Weights of a small mixture-of-experts language model, trained from scratch on English Wikipedia: 64 experts in each of 5 layers, 882M tokens.
Below are experts of layer 2 (counted from 0) of a mixture-of-experts language model. Rows are named router (the router's row for the expert), gate (a neuron's input weights, with its number), up (a neuron's input weights, with its number), down (a neuron's output weights, with its number) and show model dimensions 0-159. Each number is 128 + 24 x the weight over its row's rms, rounded and kept within 0 to 255. Numbers have three digits each.
Before each expert's rows: a language model's description of what the expert responds to. This comes from a sample of Wikipedia text that the model never trained on.

# expert 9
What it handles: Mid-word pieces, infobox dashes
router:140120148159117146145129137131091129105113162145082158122133163118129115142135140122120105128147123142128117123166054100141093108121165129141125132142126145124090085120149130122130152139104074106144168135154147099164150148123134089161139120120125120167133137167167094107169124104125144107138078126119136069094160170118127096130143157133125099091077122136129115146118119127173141131120150151115092082121133106101121156150100103144160125135157066148117103136161082115119150133139091
gate1:101115165107139113170078113143103150098121134169147099156143150143134109141137122149142105106124168148148110120129129137128139115106113182102174120161132107153189119143134103128078119151151117100101090124140119123137125099122118133090136081109128085130125116149114094141135121128113123108110119139152131212105127118088159126159122140090113134107126126140135130112144168108119110160146128116144166087143145076154083106149128108141123113099091119146134138135140144129144201122106080
up1:116131121154119111127166144114149126176114099141099093132138121110143097073101090152140105159087099134148142148128136120150151108105110123120143101108121134128129145152142116140128145148106154114142191110135109133132099101148101125133139120117101085152142121166120121117168171154145105115147128161155079173138102081122172146168109163098091139109098155096089151144095115150092167094127118155091106127132129129092090127140137150088144097149129129108114126078110151102108138119091117
down1:110161109119094131113094083131119103152093093078117139076113140118103169068120102121163128117161120144148111161098165156118129161140156143132140132142115122070154090134123114098121135103108122132122111061142161177105077139115153150113094137134141163119116109122114115136158123140138076095103122133139166148154129106140121132131160110148100123130118127132114103166128130150146132123128153127136107168094067119133114102104148134159133137140169085154135103130104137138121091115162125
gate2:104109156143127136122115137139114114141115082127139154109104088107119152088119110140175138140104138151155127084113166086087099093105093080142128128142121084143134106135117146115112135116153154143066122115140140153111139074118096131123117108123146141123156128153141153110142144141172126130131139169084114148142148089109131132148080085132106107094118092137126151119125119124148186111075146138139135124135095134114143087158152130091102099112126132082158111155086125130139106097085159
up2:119099155099107168097081144130106113159115140090142110178108144133133114133101103127132099163123096115095122134162126117147118121128149148170115125106180171144104155113154087089143136073126101173129158110128072112106125087119165158167145148123139126136189166113104128150104127133125106101128139175157094172147146097116098114102094152103119138097087156140170138128134130093131153113114109145145127090123138165132130099128132148153116145126148125105136114121132112132116133147123095
down2:169155149131098085149171143128151108120098127097127125141118147156147130117166126140127145122140124078151132134129099107094092111156153091133138102133066111154153079133115136166147115159122110101128124135120165135164133100074110116150075095122147084145082161137127170097166133160108138146190153138100116124121105136112159092144097117142130114123114096133109101140132115143107106112174117134142134133118124151113124066109133116105101125133112128169128123114164166110151092143144125
gate3:109133146149116120175166139180102178094156094138127124124152126169098126134109135116126116090146109137132099106191102127148132112114113100154129115158097159153139114140135114120146104146087118163126157170114096120094119124130063186133173116137139128136094156141110146099128113096156179110128119094111143110130106081114141136141121144161160132121130096118161146178126108148131146159132118121122144137107110135079110136147097134130122109167164134155152087133151131111135100122098168
up3:136100141142177098102162158135131157103096133136128194117079123157112108145136101126129144098160144137114137136151101135165134120134102141085113154104135130088066085096103117144111146120123123135154124142128130166122101136182145154126133127168140060110131131090121119128115109103169135128130119162142085136088157128115181142121129149125121117122128106111117118142189170115138118167118125152146154133101118109134153108086106151145116143098138144118128141156091120122119090079151158
down3:145123146160168153090150102136151088172142150150123136100122134125128100162121105137095144163119148118099106144124114148148197159085121111125157107120141099104128109156155162156160123090144141107127133137133093164148098151099152135170109133123121123094134131127112097143142115157175141133099133150129165130186112119097116123117142106149112134108093142127140105185109105106116097098146105137157096084142068113113108142165174134124171144134122097128123141092124145119140084142131125
gate4:094137134099107127167132201122098101123105116131130125098116138111135158153131120149133113141133132152141086173136107079175087162178131161146122116152146105129150095095140134131109153114143139132091133111147151120131122137156124131134127102126126160123124107143125130130105135144110146143146143197149126141148091094136139152155096138154095154125093094143127124114112189149104105155135153090107102193150118074147147094107117131110079153111138104162128157102110145136162134133150113
up4:162145146106153129096064116143141179166125171141137125105127093143112121124146131141153126130111152099112114059129145122119129097138111139099144183077076149179101140135136107097108119129121136132157166121148127149151130124097104119115108105160146133136165147105129125138124136144148150078175190157115133156132123140148089116130130142137120107190152099129175128089115090130109113138119143104115131093158116125110128125113152123104135094120133097125144183143119111094134154132129140
down4:087135125120140113099127158139144138096143115135130114165132174137131109103128167141123106128128134130126152109185139137098120134150112107138099115104129141085114096138182127167118142129161070169103138158118168126137137126162113110184126143111108140131141182148113119093109082164142132129077131129165133148050141131138129138122129124064123076091118178122155157144125108104138141123137136108170076142090148120126126140138096123134119113129146124116138150139133110131128114159130082
gate5:149094139077121126094124151124146142114150173111124142091124139125090139183101182159081149134125133159138176126178096102165114142139130112145138121152148087113105115120170128125138128132125098139111079159121105130115148121152151095150170116114139126106123158108113101158129137098101129120116098125116131141096156167117155136132127152122149171103093163113168145127132147114175123126111121141120141175122116097121111138130151161099127129126188083074105154105108138147141113120143085
up5:143138183131132150110153141152139098067114162145158172135131147113123126163178172119145152153151158138155133164102134173160090083091138096169123159107095102143116137093125102152144137121164140117132102120089106109140121105076139097138153139110144117150158154141131117151133130192151133154137115185166136076135132111127157126143105160131125139109106146100128112123117132118119116130126165101164142171125159125146095144133122102097176128127143129125116149122136090121146121133150124
down5:169127179090111134142120133134140174142152127125095084082139102154176157153102134120118113156132087143085144122073119137124123092106108122137138141162116097145151145095120138138167121158098119122169147159122146102142107114116145078131114085147114092132128070155121154117132156094108105123131135121118135129114082092107082153122097140105122112137119134165104129170121166118106115123141145159133112143131161111125118172112121161135135149113085129124118116107150190160098121103147124
gate6:169146108146132120122137112131097132119147106128122175139105133174149098109142142139109149129113113123111111141183126141138175167119164105092127152154121165161114103158140126095125131118115202125131127155122128108150128141148127135119180115147123145106137119167102111138124199168165158185136131168135111134127133141109156136161135110098103108117128184131064167162134186138109139089128144144120096124165121133120104106118111146123148098136153132117121109120111124133164109164107114
up6:117142101109150090108153159094139090124146126109155092147131188154147103114107095118132152078081140160131188124117101145154091133136121157101124087085116170088087122117093108102119153175177133094117117100133144124163108117159140121141160148123133134128117143114115162127165137146120145139131142076132133163148101138126129114131105118144098090114125096140115131136094105099111119116141136155182143153157087141058135113114152109145121125102112124148157129131139131117125152128137151
down6:128154117117110136133138149137092138100135123154133175134100159151134126178125154125130126116119090123134127138095093123140076126086152136147146134101105144169104105092135169095143204134131121171108072116109162150116150104146144123131121113100119153098118136093188118110107108132147155093153153174128153106067106106124122095131118105152114140148113087146125120136134130135119122124099120107133167129149086086111103145101124126169164120156119122158120115096125130139144122077092112
gate7:142154103058109123121111145150148155106131122135194125139109130123100098176097125111148189122119177108157151145111168142117140101099118125119146138129140163117129126148096127112159155121156136133124133151143164092121133135165121142092157120171137139163114105093153110113133096147090121125178124149140151110146137132123112121116165119099136125142129103131135125136125158171148135101142138173145137087123143085145105148135183144173172117165158100098099094112149169127135146149124117
up7:115152144115144117116170131131170148153132172169133155120105122158115100170119091136074120116105108178169165130136125088125136112153122151120147135160138105121159141100130134076160111143137159115100127117097131131097176128094131153140125192120133080128150135101125125151144098073144170097148155100123135143124151125127126144159121108153113142085187136111113124138124140107157116149094131140168120145140144154148159079132102086149124162133147099138117146132125150122132151084149136
down7:116123108130130124116140125134145144127145083122169092118121130108109136107117113134142128116107133169153167089123163121116140147149145105107144127113126120110129147147116138123140125101080149138108134157121097171090129081130101146157153115130132143122102154128120107077107102164126153121082141135122128128153155125115148155094169104109158110121136067106140119126134115097132151110168149142125085100133134104114146192205105152144161170117135103080127151146139139174110127189156084
gate8:096136130146131109120135126124133133118116193114101098141139179138099093178155105133120155122102107140084085133124101095127125128144126178133129132159150115121138153138107119097129096121101166139098088132133134124120163148146109140167134139134141071096137110127117134125118156153186126076112121128163101150145127118138122116167124143093114123172138158089130152138139121119151138091109110116134111135085122160164176170136096127131123116082139192155140120102160095156138108133145164
up8:133124121126109136102127100087108141105070134095117162170144133103145101113129095145149147086121128141157143160130115139122099089119130077166098109137133122157133082115117115111124159125116152130125090117142140110140106118126140137144177124113129164138154096164156122166092154137108152146136107150120137152145105103085130117086077086157141147112149118107153182131133128152113122129112084106080153107134119131147139133137127136147164150145095134123103042190140139130154131129135131
down8:154125133096126135120136132141140119141089123152098131109105118138151161148116108120153135146103150104146106116129125094124113107101110110155130154139122151097132113126100150136106084165145134097109139112151106151140111134109070107176138129107140108158120121147111129159066155139136094069096113125107094109126113150118142127167086142119140120109136162119130097182097146083100084084186128129098128093115080122138154135138173100091098142120109142163181111129130115150106102165142122
gate9:070138128114120109103102141160092152131168105115122137140118113131107119104099126176144113115093119119159116092161120095121090148121149138160178079115095122143088084161099147119137104145147133114149138089098156128147118129104130163128155096153107144174151126100081140113158104105125149120111108118114123124121095120146135130139134108116152132166156141118117160121083138143173108150096119132077138131108061138093081180136134107122131168145159127125105114120162127094124132147127116
up9:121114167122106126162184104142112103114131102145143167072122138067152127164151130084124157128148135160166108119083104116112155092125159119121117123144129168129154120137146074105076112129117134117106125154182131136101121104128116145172123114128141125087170097168157113132091128138157141162099150106122163119136148129131132136148119184130131144112117136104101138161137134108132162084102155142132123096130138106122139128141107095207138153117136140127122116101140130129163121093117108
down9:141168132170116106145142097106121117138182112138117133129146127090115141179115127164099148130118121111150130125116149149106116172142140114184139130156091123155090125118151089077123110174162153153142149089155119152110132134162124142099114113115129128125136139076128112118138117126111133162119099119123173085135120124097175135097142135151120159138126125110135083134158144098103139117132121111174138147179071129109175091151116099131123106150137141083126111136119136114184140120124077
gate10:089121131136124199124191156140125139115152142084143100132091117125131163119151129119129129120120177108119139098146136120124099120127095154168125058125156141125122152104116133111179162155124115133162117127160116157134156139075121155131139120128149114125138138113108123092142117131134105080128145113100139149120154157135118136124092139084111131133117148160155148113134124111127131146121152149133110149133158138172106151104128101164139175097187070166127139124080085143109113173131115
up10:149122090092102072076103118116136122081144106139129108112122106128130118140129143147059145136130119141134106147144170152120127116149079095111127147140112133136136128108131101102155141136117112108158128145120155161104092116164091097116148167138151101143171117094098150135148135150139120184132136133141153134106094102132144138124138100118110198090115169132116114165144141144095121133170111156124148152121147091127074150141145140164154111148130140128105148144096191108103106105144125
down10:157093119156133140116165153108113164133162146172152154173144113152104094116124125113141055080148089136088145151144151142138132099104131157115114109115197159101146119142092122126119156076131140129158123126125121103124120145139111149125170123146153118098094131177127133151102145116150121111181154129102134120110145130148100114098124158090136120150097143151112129116131154169159086152119135131154099144092122140104135126131098146163166118104099119147134163098146113118179137136124104
gate11:155110119117140137093172129116091158106133134108081131138137133151115121141159103122152110129162106126071115162163151109131139153117110187141120061155124135101111164161164179109104115101133149136107146118148104101146066130121122112109121153158123127122128106100132105139127140108157092105140134107091144115110134122134174143142159163115126121173100105169150124166134124142143155078133107152125087139090112122150143145153172112105103146139159147140148180141138135161114113126112104
up11:146124102158108123146155085167146132171136094115155176165135143117116137138155116078109123137085117105135137126124140155124107126130101129163168117125143138084121109104130155144125171153170168122145150132130079137120126112063084131159114125111179143161139139136138128186143114117143158183104104169156133118133100132120112121147115122110114142116116130134081134144112117099139118112154152104140149133150075135128090105120124139083103123116164136103146152151111164120133129141137059
down11:158131121109138116093088114127136155139122115124131110122113118133113110113147147109091083138102089109111151142172120137071145147102125142155151137096089072124077146091152123123126117128109126174114095085145160092132109134090153154146117135084151134154077106165130097165140139142154100100090095075129139133135121103115116122153150137133175104118109151153157138123142121164078125130143150119132126094100090113138117100147115097131151073118122134116129124105117130096094100162154128
gate12:140122151116083174093152100120123088160185101134131142144130122139160172134121090167129094158147150087151117093160095115153158130135145142157120120144076133124114151162160120152154132064124122151142117117167112105127122142101106128154146147128156140152153141137090136126175130136133095092151086129153157116130094146141149127163118089118125125103157165113146123127125137121131120139146102124146134094100164185112141124116141117139131155154130072167112116147125078145100106130146108
up12:147108178115141131182134109135159118124150126144144121156139128096135112166126099140167149122118148101133124117110144130102132115129113107159180141131122116120116100141096107095140158101122171106086048113128143149119124093122129105115121106140119117159165114141104079123122106147173116129131122192137152134168144107105126067117083109100114082153108141135071133133173129166122141125093147095156115136105112123114148126167137149147135146123126091103135138133117118106114134108126067
down12:171165144151107117152117084112139102135175160134095136121166111149110125084163136091096122098133130127155157126190140134145105128120097114126100141104069106154160152135127102100085129143161117140142147127108108181146131166109143135109134124102134160130153128100101124185140127120133139080150140145130122130121146130127146106098128092135126117107152157123092106103076095071145109145102166105140092113141141097147125097131085107123095099115092151148128112152122165116123115138127121
gate13:169172097126153127128143129142154077091132154125152145140097146085159141151094156125108112128102114124106134110131123176145135155146116134147115108172127142120126105127119116091109107099102113110104120135133146171076131131112097145147149119124178137114153148150153124106120089118142147127136113100124125130119102148134101136106104116100092122151142125136101117140168167105144111097114107105131143127138159150151108126124147071132132095133088137166080129065114187110156160162056126
up13:105161150118099098137116109087139128093119110163118135124102110133129169148181109137154139117149112142144126121129118143088130107131116101135110083188128100114137106135144161110138148093077120103112111075115119130136108117150140120129167134179132137117129128110094161106105118131098172097132115114149135096148126140104166128155116107145164151113094096094117131164169157183134124063152079139115132119139131126123106154185129114116165143144083116131084125086113117156137134131128128
down13:115129098122106132126154131098150121157146085105106099151129151118126085106138121143152110127177109103128115143148126096178162132122083109211124151136097086147113112121148124104148124121143127157164118116111081082096168145115143099168082139116124126115114104145138124116112076109115117114117118112096113128136127131118141112144100149124149133148148118091114135094091109134113110131133077135132114090154092119174121053149112104149127096115130105133105091117096164146130131153094119
gate14:132132109153112155164118127109119109096115176097149160167125132109126115125115120078142108115158155148172131145162128171146153163117137110129099130109136145121129097139114141098089155130132126130108095120113139153155148147084135106150112164094149144123118119119124130129100124183119134151100144165098157108091118102152063145087087107116094130112142117127136113149100181106088104129137111115086133171115187107131165122122132145129157140142123150141084167088124178143140118130106137
up14:115122144121122152098098138140131098126140166113137051097139139101137152127162151152092133105151129124126123134127093129147137138097107181116122086109153095127103136120169113150126125113081133103128127152111091086140193162115134109142123140153127137103128119122114135103144082152125117112105117105145106115138132125142137166059130069070105151159140104098134155138110141089096119140139115128135134094127162147133168101132106110114110104087121117150126130120157108171169077128140120
down14:124080161085125108093106128180140163122095126132123139107114112121091093114101102085153139128165082124137149098141101129123131111134106127130097142141137135098129137128125111131117142122082162180136119102120134120100132129128156155151134154126141118100123164142150145164108111135109101110123138121142103100112092118131152124102149124160165109157128120104104134049117146138093079102123159155144133137086106140189123087147109124157155119099139159056162148121107137151153126131161126